From a checkpoint of a small mixture-of-experts model trained on Wikipedia.
Experts: 48 experts in each of 6 layers, a softmax router.
Below are experts of layer 4 (counted from 0) of a mixture-of-experts language model. Rows are named router (the router's row for the expert), down (a neuron's output weights, with its number) and show model dimensions 128-255. Each number is 200 + 30 x the weight over its row's rms, rounded and kept within 0 to 999.
After each expert's rows: a language model's description of what the expert responds to. This comes from a sample of Wikipedia text that the model never trained on.

# expert 8
router,211,203,217,141,195,151,202,173,217,165,204,154,176,178,161,214,165,205,215,185,189,184,224,169,229,172,173,193,220,197,217,161,198,173,167,175,178,200,225,224,196,188,205,161,209,216,174,237,180,242,227,161,138,202,132,216,209,174,200,210,242,190,182,162,200,219,282,167,216,203,169,188,196,173,207,195,241,150,200,201,175,238,197,175,293,209,222,154,197,180,221,177,195,220,212,230,171,200,182,239,208,208,219,163,246,198,191,177,227,239,184,177,244,189,156,230,145,156,179,207,169,188,220,188,185,233,159,194
down0,221,218,234,231,195,180,178,234,221,218,181,251,239,215,195,229,219,223,188,206,240,184,233,175,201,219,182,191,174,184,210,190,248,125,226,197,190,210,161,203,224,190,165,231,200,172,162,209,164,177,238,152,179,202,206,169,172,149,218,233,210,187,197,161,193,209,125,230,159,221,213,228,197,178,196,181,216,158,189,205,211,196,169,213,193,218,199,200,177,157,161,217,187,192,190,177,179,188,176,208,150,207,173,179,182,183,202,223,168,155,168,187,180,201,232,212,205,188,215,187,197,217,195,184,214,257,213,197
down1,210,157,207,266,232,198,183,213,217,184,229,175,190,182,211,242,183,200,227,170,206,200,258,213,164,163,212,189,192,224,183,188,193,145,179,192,205,223,183,241,224,207,177,220,219,208,233,164,189,184,216,191,228,174,200,233,199,271,213,167,238,148,225,273,202,199,211,246,206,170,204,193,253,214,178,173,230,237,230,167,210,224,232,183,160,222,190,233,151,150,250,208,184,176,145,168,195,158,180,236,269,218,241,223,166,246,226,216,238,238,215,188,185,248,172,197,196,208,206,196,226,217,246,244,224,180,200,176
down2,207,228,167,219,208,211,179,251,220,240,233,219,233,161,239,244,180,189,187,177,165,195,240,217,227,201,286,213,251,139,211,189,228,171,206,185,222,216,180,226,163,250,233,139,237,160,210,197,184,172,177,193,160,240,227,214,178,102,203,209,172,204,214,234,165,251,176,178,224,185,211,210,205,204,185,159,227,225,180,222,201,198,204,184,208,206,222,271,243,185,229,188,224,226,206,170,149,247,220,219,171,185,209,160,230,195,173,120,236,217,184,207,199,145,203,221,201,195,222,174,194,233,209,199,210,197,210,238
down3,189,211,175,165,192,176,193,237,196,215,176,216,205,199,190,178,207,163,210,251,129,243,175,202,228,224,182,224,172,196,167,209,180,169,149,217,221,217,163,178,191,209,206,169,198,227,192,239,203,206,200,209,175,239,211,220,219,165,205,218,188,192,251,168,178,179,231,189,180,154,145,166,254,204,182,171,255,199,171,243,222,191,157,122,232,207,180,176,212,130,183,231,240,158,179,190,122,189,235,247,208,174,217,224,203,268,209,165,190,300,188,197,220,219,180,213,247,192,186,175,264,214,194,168,143,193,161,201
down4,193,212,187,167,173,199,182,233,214,235,195,255,162,225,155,222,238,193,174,186,249,172,174,178,171,192,211,191,187,219,282,201,245,175,218,223,203,188,237,151,214,176,224,222,195,148,209,251,167,137,158,215,200,205,258,201,223,222,208,208,240,191,218,210,174,256,211,175,131,181,217,158,157,163,151,205,236,211,188,250,218,213,247,145,200,158,176,209,137,189,200,248,195,216,184,237,230,184,242,212,178,189,203,204,219,240,195,218,200,143,139,208,199,268,184,197,188,232,143,164,234,186,218,203,198,200,213,197
down5,182,113,196,211,222,215,215,228,233,255,166,220,193,183,169,180,221,192,179,216,164,144,220,231,235,231,252,180,209,212,142,236,175,224,185,164,185,225,198,208,193,209,217,206,204,200,200,153,204,173,213,211,244,187,190,201,214,207,259,149,209,217,187,199,232,189,226,172,220,176,233,248,240,192,159,196,115,211,143,159,148,205,225,208,213,199,249,234,179,126,167,185,207,163,253,213,190,193,252,229,193,172,233,235,247,199,189,215,181,205,231,186,214,213,199,172,241,187,193,210,191,189,210,222,182,243,227,196
down6,227,199,218,228,227,184,169,170,186,215,224,183,199,228,222,188,184,176,201,170,207,234,245,238,197,211,208,214,213,245,221,184,183,215,223,184,169,194,196,229,206,171,199,219,151,217,197,162,219,184,180,173,209,157,219,193,210,223,184,170,193,205,191,170,182,231,196,219,195,211,224,216,187,234,192,249,162,252,167,206,207,205,153,187,207,239,211,200,225,166,199,217,212,161,181,244,223,196,172,201,144,150,241,220,173,185,248,171,256,183,240,110,159,220,171,246,204,224,218,206,152,263,201,168,141,181,139,150
down7,159,170,222,166,154,212,222,168,223,230,190,168,142,187,230,201,151,253,162,183,203,172,285,177,203,237,177,185,224,190,203,262,202,180,229,235,228,200,186,208,164,200,177,222,158,187,179,169,190,229,242,180,174,176,251,136,234,183,203,227,236,219,183,185,263,258,203,248,206,165,157,198,233,181,243,189,232,165,161,243,209,167,182,185,178,215,187,182,170,214,215,211,178,209,184,208,162,252,227,191,203,214,245,227,215,172,184,167,230,146,214,153,229,218,199,202,135,191,216,182,191,184,231,197,134,201,187,143
Description: Number words, quantifiers. Spelled-out counts and quantifiers such as two, three, several, many, other, often before years or months, plus some verbs.

# expert 22
router,205,233,237,174,195,173,218,223,237,192,234,212,154,181,204,215,174,206,181,173,194,163,212,194,233,223,214,163,177,257,217,206,206,195,195,183,217,205,164,228,192,149,194,140,197,251,245,226,206,188,213,160,206,224,212,204,205,231,161,202,224,188,185,107,191,237,260,162,223,261,185,181,140,189,176,156,225,223,206,208,164,202,125,213,209,148,227,152,196,202,197,201,197,209,161,197,187,192,173,228,246,218,166,188,227,179,215,207,220,184,178,169,284,228,149,183,180,158,215,146,190,231,226,221,187,225,176,184
down0,199,165,220,149,169,210,163,197,220,181,222,168,166,258,230,172,140,170,167,228,125,225,203,204,210,151,250,177,183,179,171,201,181,189,170,141,161,204,201,214,165,187,165,188,178,202,243,212,182,237,188,183,236,195,168,206,168,164,230,223,195,199,128,141,213,183,168,203,193,201,155,238,190,183,197,166,170,226,258,167,235,236,183,220,236,194,154,179,182,169,167,190,180,220,223,194,216,220,215,171,243,196,182,218,212,169,172,208,251,175,180,182,221,287,180,213,217,188,208,229,182,216,231,207,172,215,251,254
down1,251,223,181,225,230,198,171,238,252,221,163,188,204,166,268,274,227,248,166,181,215,205,206,232,174,227,170,153,185,239,222,224,185,154,187,215,140,165,222,214,114,204,185,182,248,215,195,208,231,233,187,235,237,151,187,240,266,221,221,196,273,180,118,188,167,221,210,206,233,193,187,148,170,135,172,185,196,187,180,231,252,232,206,199,192,226,249,196,177,213,254,206,121,186,225,197,210,172,157,206,184,243,170,192,245,206,162,186,200,187,216,176,150,208,151,211,209,228,262,271,268,161,218,188,168,160,159,188
down2,193,210,223,274,212,181,232,196,185,175,208,220,218,164,180,186,145,218,222,157,224,151,139,220,252,225,198,218,223,203,219,186,224,216,208,214,191,212,209,234,153,198,166,274,212,203,212,221,178,255,196,219,195,163,182,208,210,183,188,211,171,119,162,157,171,213,195,240,205,226,163,190,170,183,233,228,186,234,224,153,205,195,186,162,216,204,186,200,156,192,194,217,232,169,210,211,249,152,181,233,220,196,176,223,181,162,196,187,191,185,212,247,144,248,229,188,239,132,192,184,140,215,219,215,232,209,237,199
down3,220,238,157,224,228,217,213,235,200,186,170,183,227,188,197,193,223,141,221,209,174,212,233,203,239,197,216,180,163,191,177,215,214,198,241,167,205,242,140,213,142,267,192,210,257,158,199,196,215,139,184,173,155,200,144,204,194,208,151,169,148,213,227,205,164,251,229,179,292,179,167,271,192,195,162,229,232,165,175,174,185,148,178,252,187,204,165,212,202,184,166,241,176,260,148,199,153,157,235,224,152,176,212,190,295,164,194,177,170,184,163,213,192,182,233,191,202,203,194,184,178,176,244,149,190,195,216,129
down4,186,205,209,215,203,235,208,224,196,234,237,190,205,209,220,237,219,212,206,138,192,177,211,202,221,175,200,256,191,232,205,166,193,199,179,206,175,169,223,204,182,178,257,190,183,211,227,181,191,225,207,142,244,187,216,180,124,200,220,210,201,182,208,219,151,202,196,176,184,214,172,174,195,164,229,233,189,200,176,211,162,225,191,209,155,170,166,212,211,227,200,190,161,179,164,212,194,221,181,211,258,164,151,213,245,150,172,185,211,222,170,180,195,193,228,224,167,215,241,222,213,153,208,219,188,242,261,221
down5,186,211,220,215,209,218,258,227,161,165,158,185,239,202,196,176,194,190,265,166,204,174,200,210,167,205,164,205,176,198,208,188,169,219,205,206,152,164,215,187,231,207,148,226,215,200,226,221,209,147,199,239,171,140,231,178,193,236,126,173,232,199,178,257,195,189,223,228,179,202,176,204,182,216,227,172,208,202,215,169,227,168,168,158,210,184,203,185,181,200,219,236,278,239,154,223,182,166,158,190,243,206,216,193,170,191,152,186,140,235,199,190,279,165,191,229,249,239,177,188,202,157,221,204,265,230,186,216
down6,209,198,173,151,229,190,199,180,182,156,189,193,194,177,179,204,181,229,177,137,137,225,187,252,249,131,127,165,169,163,230,159,212,194,188,251,190,247,247,207,215,199,199,180,215,194,188,177,211,212,161,163,218,153,176,210,188,180,229,207,246,212,183,185,174,182,203,248,211,215,216,198,150,230,163,202,204,220,188,223,174,201,202,207,196,159,204,167,209,210,157,170,246,178,175,203,219,228,236,206,216,189,201,174,210,226,213,169,219,251,145,197,190,170,197,193,204,176,178,192,213,255,224,143,175,226,218,155
down7,145,138,171,198,218,208,230,194,187,208,164,206,159,167,222,238,225,157,241,197,217,182,195,177,212,179,206,187,175,244,215,170,219,225,319,242,212,207,209,201,215,205,226,228,199,235,175,228,212,199,237,206,246,174,197,183,183,158,157,178,203,232,174,215,225,232,173,172,158,250,215,245,228,223,229,238,191,215,217,161,235,205,213,175,178,193,205,178,199,219,163,216,226,167,177,233,215,203,227,157,215,146,198,222,193,175,201,180,258,180,216,174,248,237,177,183,190,171,185,198,193,156,218,189,200,242,265,195
Description: Adverbs, ordinals, function words. Adverbs, ordinals and small quantity or time words after numbers and articles, such as not, out, first, only, later and seventh.

# expert 30
router,169,176,199,201,184,190,168,190,167,172,210,224,219,250,255,139,258,176,247,253,198,162,245,223,172,217,203,229,159,240,214,242,177,193,256,224,185,185,217,175,134,183,148,217,193,204,198,199,191,190,197,272,191,177,183,265,210,194,227,223,183,183,166,179,208,211,240,181,168,225,214,169,181,201,200,186,252,243,165,215,190,205,235,199,219,149,260,212,197,155,233,189,204,195,186,253,203,223,200,231,237,248,215,190,211,166,204,244,142,258,141,227,219,177,216,209,201,210,231,207,194,298,217,188,202,216,208,221
down0,253,177,162,168,232,194,238,184,197,201,191,213,216,214,200,181,157,213,219,267,213,225,236,220,199,190,193,242,161,232,212,190,144,137,247,208,133,166,137,169,198,247,227,204,250,213,221,195,176,143,242,199,226,244,194,176,185,205,225,186,215,193,195,178,214,208,237,198,223,220,168,203,170,142,225,212,175,208,155,203,210,194,240,175,236,192,189,192,191,222,187,187,211,223,153,203,203,197,227,192,187,214,215,222,156,225,210,196,232,208,241,254,187,179,162,250,262,224,220,193,209,214,212,246,172,192,177,140
down1,193,121,163,199,181,178,230,193,187,207,216,219,169,177,229,173,203,187,222,195,233,209,252,246,172,145,164,255,188,148,211,163,237,185,115,197,242,207,276,135,211,241,194,220,220,195,172,209,171,202,221,228,175,209,229,226,155,229,221,208,181,170,205,214,245,219,249,203,159,260,171,191,234,177,168,194,277,203,166,204,185,227,168,233,211,271,199,189,220,233,219,182,152,263,174,203,163,204,247,246,153,209,201,176,237,187,195,198,212,183,182,174,201,165,208,170,185,256,238,180,191,215,212,257,180,210,162,200
down2,198,198,131,205,204,245,158,150,239,221,194,226,241,166,219,170,147,141,236,237,209,146,235,197,228,200,189,104,179,148,230,187,229,223,193,208,187,210,197,217,188,166,241,137,198,222,217,175,181,263,206,199,187,204,206,157,209,148,166,220,190,224,186,254,181,177,110,220,232,165,184,217,230,219,199,201,235,198,198,184,199,243,208,189,218,232,202,204,209,204,229,228,219,238,256,239,222,191,219,203,200,193,177,176,222,205,181,177,200,159,182,179,183,244,192,192,204,165,264,189,238,228,173,258,263,225,209,173
down3,244,245,207,180,221,246,181,174,222,239,189,181,231,202,223,203,192,165,183,218,197,168,257,169,205,179,227,196,185,212,187,195,187,219,215,217,241,144,234,208,207,204,166,206,165,192,175,204,215,168,173,186,163,227,230,233,172,212,225,153,165,181,173,223,157,184,202,206,236,131,180,217,225,212,243,154,189,167,162,203,224,230,215,171,183,181,175,171,240,196,193,159,220,181,130,160,192,253,190,212,176,216,189,193,258,221,247,215,190,305,206,210,113,172,178,263,259,221,145,136,160,245,180,193,234,224,255,192
down4,194,174,159,231,202,174,167,212,190,223,196,233,215,158,246,190,209,252,193,213,203,150,215,178,212,137,171,204,193,186,208,200,232,247,232,231,211,226,192,215,152,172,204,216,215,238,161,229,152,203,241,157,213,237,170,196,195,209,177,221,248,172,208,209,183,152,222,248,206,237,136,181,227,157,138,198,198,176,197,234,210,180,200,219,185,238,176,216,155,241,203,234,216,194,221,232,188,159,164,175,177,197,246,207,208,185,183,216,198,255,224,155,213,201,247,183,185,155,153,182,210,216,156,186,183,148,238,223
down5,148,188,160,196,192,164,206,210,228,199,176,212,218,188,205,224,180,206,156,204,259,161,237,205,200,136,216,254,175,242,190,235,185,241,185,217,225,189,211,191,180,191,208,207,207,200,183,207,211,224,176,251,219,159,181,174,212,164,253,161,189,185,262,209,137,188,192,225,221,228,148,201,273,171,204,216,181,148,258,191,239,247,175,183,190,181,151,178,182,163,208,173,159,170,223,263,195,198,193,230,209,230,191,203,224,129,163,190,177,232,238,216,240,185,176,180,194,213,210,151,208,166,210,216,271,204,249,155
down6,141,177,208,223,231,231,222,204,220,234,180,238,169,164,242,171,226,192,231,204,192,150,257,200,199,166,180,174,191,158,241,215,220,169,227,199,125,212,165,196,254,172,223,230,161,162,212,194,200,208,203,191,242,232,224,201,156,194,242,186,220,234,212,190,208,215,222,228,185,266,215,198,229,221,155,223,197,242,225,214,229,203,213,206,242,154,150,190,186,144,165,175,163,208,177,197,164,247,172,163,231,146,235,166,219,175,225,221,171,167,210,233,197,190,177,197,156,159,187,214,168,198,205,255,174,222,211,189
down7,168,168,204,191,194,187,142,212,181,171,188,198,150,238,169,220,151,203,203,228,230,219,211,199,200,230,189,229,208,179,157,186,240,203,220,251,207,253,168,173,219,190,181,230,194,214,202,223,221,220,168,201,224,259,204,192,194,189,225,212,175,197,280,182,208,215,197,194,206,216,194,237,211,222,186,166,197,177,146,93,175,192,161,221,223,195,236,168,200,177,189,153,200,191,188,204,234,182,193,255,245,230,212,215,210,173,205,147,202,204,157,183,120,231,168,152,206,230,233,172,218,211,232,206,173,162,213,244
Description: Table cell separators. Pipe separators between numeric table cells in election and sports tables, plus =, %, ± and minus signs in tables and abbreviation keys.

# expert 39
router,168,243,182,256,234,206,230,181,152,188,231,186,195,270,176,215,232,189,137,235,176,230,250,136,219,199,198,165,164,201,200,230,178,166,203,146,176,216,244,209,166,184,209,235,181,241,217,198,194,212,200,186,254,226,186,258,191,206,198,235,194,211,251,205,217,240,214,180,196,171,158,200,224,239,266,173,185,204,218,209,181,203,233,142,265,199,194,206,199,187,201,174,200,176,179,207,162,197,187,224,182,228,202,194,210,150,238,207,193,189,127,234,135,224,178,203,264,153,172,194,231,229,192,170,201,215,189,195
down0,234,206,189,128,153,244,169,167,134,188,230,165,138,175,140,228,235,241,194,202,177,196,185,229,191,254,205,171,204,169,234,184,209,184,223,202,200,249,196,163,188,195,221,193,237,221,169,213,168,215,250,209,189,146,219,202,191,172,160,236,242,212,203,229,217,208,217,215,194,194,170,194,229,192,231,164,242,209,273,224,215,158,175,204,196,225,201,233,195,166,191,196,232,150,222,238,210,179,218,225,206,266,221,179,171,235,197,196,226,193,157,206,150,233,166,168,163,247,162,244,191,189,152,257,235,232,166,224
down1,184,238,200,169,205,188,207,196,252,221,206,157,250,217,241,180,195,201,260,198,183,211,222,184,193,164,249,251,135,183,168,207,193,251,176,253,213,177,199,229,193,252,218,218,214,161,209,159,227,223,232,240,201,184,172,182,172,175,210,199,181,197,202,232,230,218,151,204,144,165,226,202,208,184,186,191,217,232,183,208,180,208,205,205,192,191,224,216,215,214,211,205,220,229,243,190,205,191,222,264,222,192,195,225,149,148,161,201,244,222,124,183,216,235,215,239,211,197,227,205,184,157,177,214,159,165,167,176
down2,252,179,212,205,226,193,186,202,234,200,157,194,160,176,186,175,275,203,203,214,226,183,192,181,219,235,200,197,238,230,167,177,193,186,208,139,200,219,196,191,207,180,187,185,179,169,227,224,217,185,182,184,243,211,191,226,198,222,215,217,213,203,186,201,153,209,183,176,246,199,222,202,225,200,211,181,225,186,242,250,217,163,185,198,189,232,178,227,172,173,225,187,210,199,205,146,197,195,263,236,240,274,181,165,229,180,221,136,189,237,206,180,227,233,205,166,234,228,242,150,234,234,213,216,193,222,187,266
down3,189,206,201,244,201,182,175,182,187,180,200,168,209,240,202,234,229,194,200,160,166,188,253,198,198,157,212,232,184,169,197,220,173,230,233,147,183,186,201,237,197,217,237,210,175,214,210,197,188,188,207,215,197,233,190,172,197,171,188,187,233,248,226,225,203,203,226,157,188,197,190,206,183,192,186,217,185,206,186,202,170,194,230,234,205,201,160,276,172,163,208,226,179,254,193,263,149,247,163,236,200,189,247,198,183,187,154,231,173,167,252,240,202,260,198,195,225,189,203,238,224,175,205,246,211,256,184,143
down4,235,259,215,196,204,191,180,225,186,164,179,169,184,193,216,261,188,176,197,198,215,255,177,191,209,200,203,166,204,225,214,218,190,244,195,183,208,229,241,186,189,200,252,220,228,180,177,209,195,199,224,221,213,196,181,198,171,225,236,193,173,246,176,171,177,207,234,163,232,171,175,262,213,222,202,181,181,132,186,201,153,225,115,172,220,216,202,179,189,155,191,213,221,144,190,211,208,262,117,232,164,159,186,227,234,173,235,202,178,163,197,221,184,177,201,181,239,244,196,178,175,251,194,159,199,206,201,240
down5,227,209,245,141,197,164,174,235,189,199,158,216,137,184,203,196,163,265,227,198,191,227,188,192,253,131,204,145,168,191,202,233,186,190,241,224,205,171,194,188,195,198,162,195,205,215,269,210,189,230,181,221,205,199,205,216,228,257,227,191,193,234,221,210,189,144,215,252,180,220,185,173,163,209,168,176,159,262,170,195,216,236,144,201,183,155,187,269,157,168,228,195,250,276,205,156,214,161,199,204,214,194,216,185,207,222,209,250,215,236,207,167,195,186,201,190,178,201,192,247,151,210,224,252,187,157,177,164
down6,182,187,232,207,239,163,208,197,228,131,243,194,170,234,208,227,217,198,208,237,265,154,173,225,180,203,221,217,169,135,174,254,225,128,189,193,181,184,174,222,231,233,207,203,168,186,175,159,209,206,240,174,171,218,203,192,131,227,205,199,199,210,183,205,238,193,178,192,190,133,202,174,170,225,249,161,215,195,149,204,186,203,218,209,188,162,157,164,200,240,141,179,207,225,201,213,235,189,156,197,184,182,230,217,170,156,251,175,241,195,183,198,173,214,177,193,216,154,214,222,171,169,200,181,262,225,214,192
down7,201,197,241,201,257,192,214,154,190,195,216,241,199,209,192,181,198,204,230,203,197,179,192,156,231,222,245,228,200,196,222,210,198,170,286,204,247,168,207,172,185,176,187,253,166,216,187,215,180,201,158,192,192,160,200,199,215,167,140,192,254,222,169,185,224,165,156,218,201,264,175,197,166,150,183,227,213,206,196,208,219,216,233,199,208,216,176,243,247,137,205,206,233,234,237,188,185,241,192,192,173,208,220,193,214,244,212,202,244,206,190,199,180,169,209,161,188,208,213,254,158,208,187,130,207,250,186,250
Description: List conjunctions and commas. Coordinating and, or, commas, closing quotes and parentheses that join list items in prose, e.g. "birth, and death".

# expert 41
router,238,200,161,212,188,243,165,188,152,190,206,141,278,235,234,241,245,218,232,176,203,251,180,258,152,195,190,224,221,201,227,211,147,223,237,214,182,229,169,151,152,170,158,235,172,219,191,220,199,180,227,205,176,174,199,249,211,200,234,213,199,229,132,132,143,222,215,195,207,201,213,180,136,241,207,150,153,240,148,178,225,223,166,206,213,165,142,194,214,144,210,242,220,180,219,206,243,222,186,268,180,206,219,218,177,194,236,246,185,196,203,220,188,203,257,243,190,183,154,212,174,208,178,249,204,249,219,260
down0,209,211,248,172,211,237,196,191,179,225,204,242,205,216,224,233,105,162,229,181,147,214,209,171,185,180,175,197,219,154,135,210,230,227,167,190,202,179,149,205,220,212,178,189,186,158,213,194,215,190,201,255,166,206,170,232,194,187,190,201,201,139,212,249,181,237,218,192,212,203,201,171,234,199,135,254,190,175,183,153,244,237,232,182,159,224,192,192,188,154,281,182,200,177,203,221,187,228,235,200,227,147,210,225,230,201,151,136,223,236,161,159,227,160,189,243,204,200,177,227,212,225,196,225,214,188,176,217
down1,141,204,153,234,198,213,204,223,236,157,186,182,190,284,194,204,224,230,179,224,233,289,183,204,198,207,212,224,213,203,248,173,214,210,207,198,257,230,262,189,218,190,250,207,248,208,210,196,182,160,150,209,208,158,183,188,188,183,194,208,151,165,211,227,248,244,187,164,182,258,224,235,204,232,230,203,171,257,243,195,214,169,177,236,181,173,212,162,195,168,233,229,176,186,123,196,218,265,139,209,206,164,209,226,233,226,237,174,202,138,120,232,219,204,206,206,206,180,213,226,198,195,175,228,190,202,180,177
down2,126,228,235,206,190,188,191,135,221,214,231,219,192,137,230,182,201,170,196,224,136,173,213,167,223,260,214,155,235,146,218,225,236,216,191,232,240,179,231,215,159,157,225,165,171,148,190,173,177,183,183,185,168,191,213,157,126,216,217,195,224,175,163,175,179,196,149,189,160,213,187,218,179,156,228,166,218,173,207,176,137,230,147,228,216,209,173,197,197,187,235,178,122,232,232,132,116,197,200,201,236,185,210,194,226,137,142,224,246,192,219,218,220,212,244,157,193,266,225,196,160,162,161,234,219,175,164,207
down3,180,232,169,177,184,140,233,230,217,198,202,199,201,235,157,214,226,170,186,205,201,191,263,212,256,211,195,195,192,248,176,157,153,193,210,213,194,268,175,162,203,197,175,160,209,224,189,186,244,213,177,220,205,142,244,196,255,225,200,194,214,130,225,228,176,209,189,185,177,207,239,213,209,200,189,213,172,203,129,207,240,184,182,226,129,190,169,208,244,200,192,148,193,222,229,178,214,195,271,227,234,190,179,211,226,179,229,209,196,151,139,197,251,187,198,210,124,149,157,250,222,138,205,206,215,221,198,226
down4,234,161,247,178,248,183,203,175,181,172,213,171,241,211,188,163,204,212,206,218,199,209,168,186,214,218,154,217,151,193,212,209,171,221,151,217,183,208,253,173,170,161,269,125,181,271,177,197,153,211,211,189,194,173,198,221,171,235,153,147,214,180,199,187,214,180,209,218,217,206,201,100,216,231,219,184,232,206,158,195,260,189,184,196,225,191,160,239,222,200,198,212,218,209,189,206,184,176,231,200,124,178,201,209,243,192,161,185,198,212,201,185,192,219,213,170,174,211,201,183,191,262,237,194,176,240,275,220
down5,172,157,221,253,155,190,131,215,192,199,158,200,255,152,221,193,193,219,201,202,189,166,177,228,221,175,206,177,240,175,193,253,201,196,194,208,209,251,186,171,188,137,187,196,233,224,241,223,197,234,182,180,210,128,202,211,166,203,256,214,220,184,195,199,228,203,209,220,157,192,216,274,205,196,238,180,167,180,245,216,177,197,184,163,210,197,178,178,179,187,248,173,198,214,151,190,212,221,185,204,203,172,161,206,192,129,191,196,204,173,209,228,155,231,252,190,206,185,141,223,218,186,227,209,211,253,181,176
down6,217,195,183,209,197,265,183,214,238,218,204,180,274,190,226,206,221,174,267,217,211,188,212,209,181,270,214,183,195,190,219,239,128,148,155,219,233,205,249,208,203,149,226,200,202,196,176,214,223,165,239,227,194,182,203,205,217,206,198,196,161,155,226,258,224,205,226,249,219,193,234,207,232,164,202,205,189,204,202,184,174,210,189,233,209,197,224,173,273,174,157,205,175,184,162,177,226,204,200,221,136,247,200,179,176,157,176,215,134,203,188,174,246,167,149,172,180,185,238,146,171,169,204,218,227,177,158,255
down7,220,211,183,179,205,212,186,190,254,207,231,171,222,180,227,196,156,229,156,220,204,204,193,212,186,209,189,232,180,214,206,232,117,198,177,181,238,219,185,225,181,231,168,177,193,203,226,198,240,180,169,218,192,237,158,229,257,171,239,191,251,142,201,200,198,210,184,195,178,196,248,157,211,226,232,232,111,181,186,220,150,254,200,219,219,178,186,257,177,137,133,223,176,145,177,272,229,198,231,176,202,192,168,219,196,215,200,208,224,234,168,172,256,209,183,203,210,190,161,196,186,258,157,198,231,170,217,197
Description: Articles and table pipes. Articles a, an, the, his after as, is, with, and pipe separators in results and medal tables.

# expert 32
router,264,151,232,186,222,223,186,191,172,134,200,199,165,230,255,214,250,197,262,268,159,217,152,244,188,179,241,210,205,197,235,212,186,254,174,209,160,247,210,218,223,210,181,212,250,153,199,157,169,270,233,264,252,173,160,198,217,159,244,132,230,130,197,138,220,188,180,142,136,185,171,163,213,205,224,207,214,266,185,229,220,172,197,196,188,171,236,222,194,208,243,186,254,236,146,211,167,230,203,290,252,217,184,145,164,199,185,236,206,169,169,161,219,179,211,197,282,195,187,210,207,219,197,149,189,162,194,193
down0,184,278,224,243,186,196,200,243,228,221,217,188,248,198,219,193,193,196,185,192,196,217,211,189,156,208,177,199,176,215,197,214,272,176,204,197,179,200,178,153,116,160,192,215,167,225,202,139,218,198,148,169,287,205,188,224,198,166,152,146,171,182,215,192,196,231,211,268,186,173,202,157,240,226,191,217,192,197,150,197,212,200,207,218,225,237,149,216,200,156,154,220,200,199,193,185,156,187,236,191,253,236,197,229,215,186,199,229,168,192,198,175,183,172,156,232,242,216,234,162,198,209,182,190,171,205,196,182
down1,235,163,204,146,238,175,160,209,188,203,234,225,251,200,136,171,233,158,244,189,211,234,223,187,231,168,212,231,175,185,148,243,193,183,162,143,179,175,214,229,154,252,220,150,200,195,251,182,172,266,209,194,207,173,228,203,226,186,226,193,194,193,159,217,183,174,210,209,179,187,226,212,222,235,240,297,192,213,197,187,206,214,226,143,212,262,138,198,206,253,247,207,250,205,205,166,225,231,220,211,226,192,186,158,137,204,186,207,115,153,232,226,206,164,201,180,229,204,228,171,227,227,220,166,182,241,165,183
down2,165,173,170,175,219,191,182,186,190,202,206,184,190,155,180,266,221,233,162,174,148,173,198,140,213,207,242,183,165,217,242,191,201,201,216,150,253,223,146,182,193,217,207,175,241,206,174,213,205,211,153,200,221,236,231,229,161,184,208,212,203,185,225,156,237,187,263,254,214,122,168,198,191,220,199,210,161,163,185,195,226,166,168,192,220,184,173,138,194,220,175,206,256,184,183,158,253,188,178,177,149,262,173,190,186,254,154,185,224,230,187,207,219,213,212,197,213,233,178,196,221,206,227,208,155,204,227,144
down3,169,176,178,234,206,193,185,180,181,197,200,190,188,163,180,249,154,199,233,177,227,204,217,198,196,188,186,200,198,198,166,217,157,209,191,199,126,177,145,182,175,145,277,202,200,223,171,190,157,165,165,249,172,167,186,170,228,171,172,218,228,224,158,244,183,272,157,233,187,172,205,221,178,216,180,206,201,159,217,246,207,230,180,200,213,183,197,138,155,204,265,174,207,219,228,178,177,286,199,171,192,204,257,227,145,213,191,279,181,247,172,187,209,252,204,196,191,197,220,201,201,178,190,221,249,235,206,258
down4,189,200,230,253,193,197,235,193,205,249,204,175,159,194,231,143,164,190,174,194,175,164,228,263,228,250,204,234,242,217,193,209,175,200,232,208,183,208,222,251,188,223,191,252,193,194,169,174,183,174,212,172,190,184,237,190,151,264,216,217,182,206,163,210,203,174,215,214,186,186,204,186,219,200,177,180,131,218,173,183,199,221,211,180,209,202,202,267,171,173,171,222,182,193,208,249,233,163,163,204,207,151,209,212,197,194,188,182,237,233,192,192,267,244,243,171,191,212,175,203,211,198,215,191,210,117,186,215
down5,211,215,190,174,206,227,154,147,226,177,202,173,226,191,188,230,171,243,241,234,202,216,236,208,231,205,188,218,225,205,194,133,191,212,232,189,181,219,228,164,238,163,224,162,168,196,207,191,223,189,162,218,210,198,163,169,174,239,195,196,133,208,196,195,241,225,152,267,232,232,195,200,169,156,197,252,254,178,150,185,223,221,157,184,204,223,170,148,245,173,185,248,242,192,155,213,229,172,198,202,206,261,185,190,144,258,213,233,220,187,213,164,182,196,160,181,224,191,204,121,199,219,241,160,200,218,213,244
down6,220,245,207,250,201,217,230,222,188,223,202,187,180,180,180,220,154,213,238,184,148,170,283,177,206,154,242,225,193,186,221,245,174,161,268,183,115,207,177,214,211,163,196,181,175,179,185,200,185,195,198,218,228,227,182,238,236,212,204,202,208,218,226,173,201,195,178,201,199,190,184,183,262,198,192,193,171,225,220,212,188,224,208,227,202,156,217,185,258,209,221,190,205,230,210,190,220,169,206,182,179,196,173,168,184,257,220,144,250,179,190,194,215,199,223,253,163,136,231,162,186,210,183,247,178,167,229,246
down7,174,223,207,192,210,173,245,194,176,208,190,234,247,243,177,149,252,170,236,197,175,190,212,170,172,168,256,221,198,202,137,202,178,189,198,162,217,234,237,190,169,193,127,198,190,190,180,199,214,206,188,234,201,274,179,230,167,198,210,182,176,194,222,228,207,262,189,190,199,221,171,213,251,203,200,183,194,181,167,159,226,181,236,175,250,140,244,202,158,189,211,181,155,180,180,230,171,206,215,177,255,199,181,143,242,200,192,166,149,235,223,221,227,181,188,192,203,211,210,204,173,211,210,215,214,255,213,205
Description: Digits in numeric tables. Single digits and spaces inside numbers in tables of votes, scores and statistics, such as 5,660 or 12,785,478.